Experts of a small language model.
Training: 293M tokens, 8936 steps.
Below are experts of layer 3 (counted from 0) of a mixture-of-experts language model. Rows are named gate (a neuron's input weights, with its number), up (a neuron's input weights, with its number), down (a neuron's output weights, with its number) and show model dimensions 336-391. Each number is 128 + 32 x the weight over its row's rms, rounded and kept within 0 to 255.
Before each expert's rows: "comes before" lists some tokens at least twice as common just after its tokens as in all text. This comes from a sample of Wikipedia text that the model never trained on. Tokens count by the router's weight.

# expert 31
comes before: "-", "|", "\n", "′", ")", "="
gate0 [149 151 120 180 103 157  92 105 103 134 123 123  95 133  86 131 147 127 126 115 143 119 155 110 132 101 149 154 114 129  90 136 112 102 123 116 121 202 145 146 129 149 102 102 153 151  85 199 160 171 224 121 169  87 146  93]
up0 [ 67 189 116 149 149 137 138 102  92 111 118 176 197 170  98 113 142 109 110 128 147 135 112 105 137 108 168 131 104 117 128 172 108 102  91  64 159 129 160 135 136 137 123 112 114 112 153 132 153 139 145 133 156 146  45 134]
down0 [133 111 154 143 141 103 195 131 101 114 160 123 107  78 125 179  77 183 179  92 138 160  83 120 139 149  87 109 118 154 107  90 148  92 113 116 110 110 121 162 134 145 131  92 105 118 214  86 139 160  70 155 162 121  71 107]
gate1 [111 117  75 156 149  86  90 116  87 116 143 187 137  98 108 148 130 108 113 120 116 106 113  60 146 131  97  94 109 199 120 103 110 109 162  95 129 127  97 158  97 165 158 100 126 162 149 166  82 166 165  98 177 146 120 109]
up1 [131 143  81 184  93 155 143 178 183  91  81 196 135 110  76 141  98  47 133 151 168 192 107 151 161 119 118 138 148  83 127 146  89 122 136 152 141 114 128  61 118 135 172  85  98 125 123 162 155 126 135 148 185 142 101 126]
down1 [145 123 151 147 115 171  89 103 150 129 111  42 113  97 134 123  94 160 146 112 100 137 167 114  89  98 160 130 136  71 147  80 128 149 111 144  84  96 152 105 214 125 115 120 149 123 148 127 121 172  96  74  79  74  91 162]

# expert 23
comes before: " and", " in", " to", ".", " of", "s"
gate0 [184 127 157 164 115 161 127 125 103 138 150 153 112 133 184 155  89 173 112 112 103 143 137 111 149 144 161 181 127 146  97 109 140 156 172 124 100 198 155 165  95  96  86  95 152 184  83 152 175 118 171  91  87 115 135 124]
up0 [139 156 121 167 112 117 140 108 158 123 179 164 139 142 128 112 132 147 104 142 159 117  67  82 169 148 141 126  54  66 111 162 137 142 175 135 101 121 157 183 139 107 141 122 100 138  73 103 133 127 153 139 109 162  46 135]
down0 [102 126 118 130  88  75 154 163 115 123 147 107 184  31  54 129 140 104 170 100 138 128 104 131 119 133  97  52  93 148 101 119 129 102 154 161  91 153 145 122 135 146 198 169 182 106 103 141 113 107 121 104 174 151 123  94]
gate1 [ 60 101  93 113 149 116  85 176  81 117 131 145 129  77 125 120 131 141 121 129 120 150 125 125 137 151 118 112 170 158 105 125 115 119 156 105 102 158  97 158  66 167 179  94  82 196 123 140 124 151 160  94 234 157 127 141]
up1 [143 155 130 111 123 137 186 141 117  71  88 182 153 126 134 102 174 135  48 157 141 111  91 101 171  99 118 159  94 125 131 147  85 144 116 200 161  91 140 108 120 119 183  81 152  68 114 140 197 124 143 133 141 125 106 118]
down1 [143 155 173 129 100 145 113 116 124 128  82  78 160 192 117 129  64  72 105  88 133 135 153 146 149 106 145 116 168  73 165 154  75 166 165 163  92 127 160 124 186  81 154 109 146  40 101 157 119  81 103 144  59 158 170 123]

# expert 25
comes before: "-", "\n", "The", "===", "==", "In"
gate0 [158 173 111 174  99 141 121 156 133 140  81 162 147 172  86 205  85 116 118 133  86  94 145 134 109 159 158 152 105 120 142  74  97 161 129  88  72 181 191 127  96 119  58 105 103 166 117 102 141 136 190 136  93  46 139 143]
up0 [135 169 137 154 123 154 108 138  71 161 113 157 188 117 124 167 115 175 129 136 115 184 187 147 111 147 124 136  75 120 132  80 142 140 144 146 123 137 179 127 125  75 131  97 150 157 128 108  95 178 111 108 131 165  60 100]
down0 [150 138 129 166  96 139 183 136 137 134 176 109 129 203 107 108 147  67  98 140 144 123 106 141  82  94 141 120 121 131 107  89 162 120 133 161 140 159 145 149 145 146 124  85 145 170  85  89 108 122 103 152 125 130 114 104]
gate1 [122 125  90  90 125 108  74 115 102 103 136 177 145 113 131 148 157 147 191 124 129 148 165 104 129 142 110 116 123 136 140 121  77  91 150 169  85 121 180 182  95 127 228  63 163 122 161 154 115 187 103 119 196 165  87 152]
up1 [ 92 150 148 143 144 114 180 184 168 112 128 223 116 110  62  92 133 109  71 150 133 165 110 104 175 138 154 146  48  97 112 139 100 106 139 147 159 117  80 133 177 143 144 110 107 134 158 102 161  56 151 127 189 114 164 114]
down1 [115 135 132 146 133 203 105 127 139 123  82  84  99 135 123  91 102 129  88 102  66 126 137  91  94 122 182 116 134 130 171 130 108 146 156 170  99 109 131  90 171 108  87 111 119 118 140  61 136 114 131 115  95 185 154 111]

# expert 6
comes before: "\n", "|", "-", "==", "In", "The"
gate0 [158 161 148 135 152 157 111 107 167 111  84 134 137 130  84 160 103  27 110 133 161 143 139 108 113  98 127 124  98  97 105  87 128  97 156  72 126 195 143 174 130 199  59  93 131 142 117 132 146 147 186  87 129 106  84  99]
up0 [110 130  85 162 112 133 157 182 101 124 153 104 223 168 147 174 100 114 105 116 106 111 155 128 119 110  96 120 135 132 121  97 136 167 121 127 142 133 158 150  79 104 179 101 124 150 142 119  87 179 132 113 194 152  79 126]
down0 [107 125 170 102 136 146  86 135 119 151 143 142 106  86 101  91 118 174 120 145 168 207 134 115 140 144 136 138 115  64 125 158 106 154 110 179 143 120  53  67 120 168 164 160 151 109 120 115 114 180  47 120 119 134  84 119]
gate1 [111 139 102 101 104  90  85 166  72 149 160 184 129  95  97 153 151 155 178 127 134 132 144 118 172 127  73 127 123 200 152 117 124 118 140 116 111 150 157 171  72 151 185 117 116 124 167 167 101 201 128 132 137 118  82 164]
up1 [131 189 122 132 149 131 143 125 134 113  97 155 139 161  86 138 135  40 100 138 205 171 103 131 120  84 134 151 134  85 150 148  84 143 148  90 143 152 111 106 165 151 105 102 132 101 208 149 174 110 121 114 153 119 118 188]
down1 [149 114 172 202 106 178  74 145 126  93  89  59 106 118  63 116 128 120 114 125  21 154 107 101 103  79 167 182 146 104 180 174 126  97  88 194 116 170  98 138 161  97  89  63 154 111 191 138 114  78 129 118  74 114 146 160]

# expert 22
comes before: "\n", " and", ",", ".", " in", " The"
gate0 [155 136 139 160 134 185  91 147 121 101 112 112 141 166 170 129 102 117  92 133 151  96 114  90 147 120 160 126  93 124 107 131  76 157 120  99 107 195 181 143 152 144  87 118 117 134 132 130 139 135 199  70 125 116 150  76]
up0 [108 174  86 139 126 155 130  95  77 145 139 164 155 149 174 104  93 108  77 126  93 136  59 130 162 101 153 145  51 135 114 114  79 160  87 134 129 162 177 115  78 110 116 115 127 117 144 124 103 144 120  82 203 145  74 187]
down0 [114 135 104 129 127  91 171 137 178 112 116  81 128  58  23 186  87  81 166 140 130 145 144 124  99 130 126  92 129 159 114 136  78  77 150 165 107 121  99  87 137 160 149 116 140  74 113 172 109 113 124 133 145 197 135 143]
gate1 [113 112 112 158 178  66 115 140  77 156 138 211 138  67 130 186 183 134 174 142  91 146  96 125 160 148 100  92 105 205 145 157 164 117 140 132 109 109 110 185  88 131 177  55 150 195 133 179  76 150 165 131 208 155 119 143]
up1 [121 159 124 116 136 196 141 173 137  89 121 154 169 148  93 152 117  81 152 178 189 133 115 111 158 126 117 131  67 132 154 154  64 108 111 160 173  79 163 108 150 116 133  93 134 134 109 147 163 102 160 157 113 157  86 169]
down1 [ 95 120 175 159 118 140 117 141 171 136  62  87 124 158 113 120 132 163 117  99 156 134 115 142  99  84 153 134 114  76 139 113 103 151 129 147 116 137 180 124 167 123  73 153 141 133 123  94  74 129 109 131  90  96 147 151]

# expert 14
comes before: "\n", " The", "-", " ", " He", " and"
gate0 [131 125  96 127 109 149 111 139 141 109  93 117  90 122 142 148 124 103 120 103 134 128 189 110 127 157  91 118 137 124  93 128 174 151 125 102  48 188 188 130 159 142 105 122 178 120 145 122 137 200 189 101 112 115 127 108]
up0 [ 95 193  93 135 127 178 127 125 140 160 106 175 179 164  93 104 129 156 132 149 101 115 202 128 138 120 137 115  85 134 214 109  94 145 127 132 154 160 162 123 112  40 113 109 144  95 158 110 139 157 112  90  55 113  63 161]
down0 [125 117 122  62 130 129 154 101 147 135 140 113 123  85 124 133 136 119 114 137 105 150 107  94  46 123 128 124 139 110  91 188 175  82 126 164  88 202 132 136 177 129 178 109 110  97 156 142 124 111 124 114 131 153 103 169]
gate1 [109 146  89 108 165 148 101 174  85 122 145 154 148 107 126 172 181 129 153 164 131  84 127 102 134 191 102 133 121 191 137 151 176 142 139 124  69 149 131 142  50 149 189  92  72 189 117 138 116 164 168 129 173 133  95 165]
up1 [107 147 136 146 140 102 139 118 145  93 109 171 130 106 100 103 103  92 120 172 166 148  97 121 170  91 107 134  83 113 149 166  65 131 126 125 201 142 141 172 135 143 149 107  90 133 155 173 152  79 109 157 152 151 159 158]
down1 [156  79 156 143  84 147 130  87 132 123  75  86 141 119  79  85 129  79 130 135  84 160 144 138 152 108 198 136 192  73 160 136 128 126  95 161 117  83 120  98 162 125  97 119 117  61 122 152 153 129 158 124  73 155 135 160]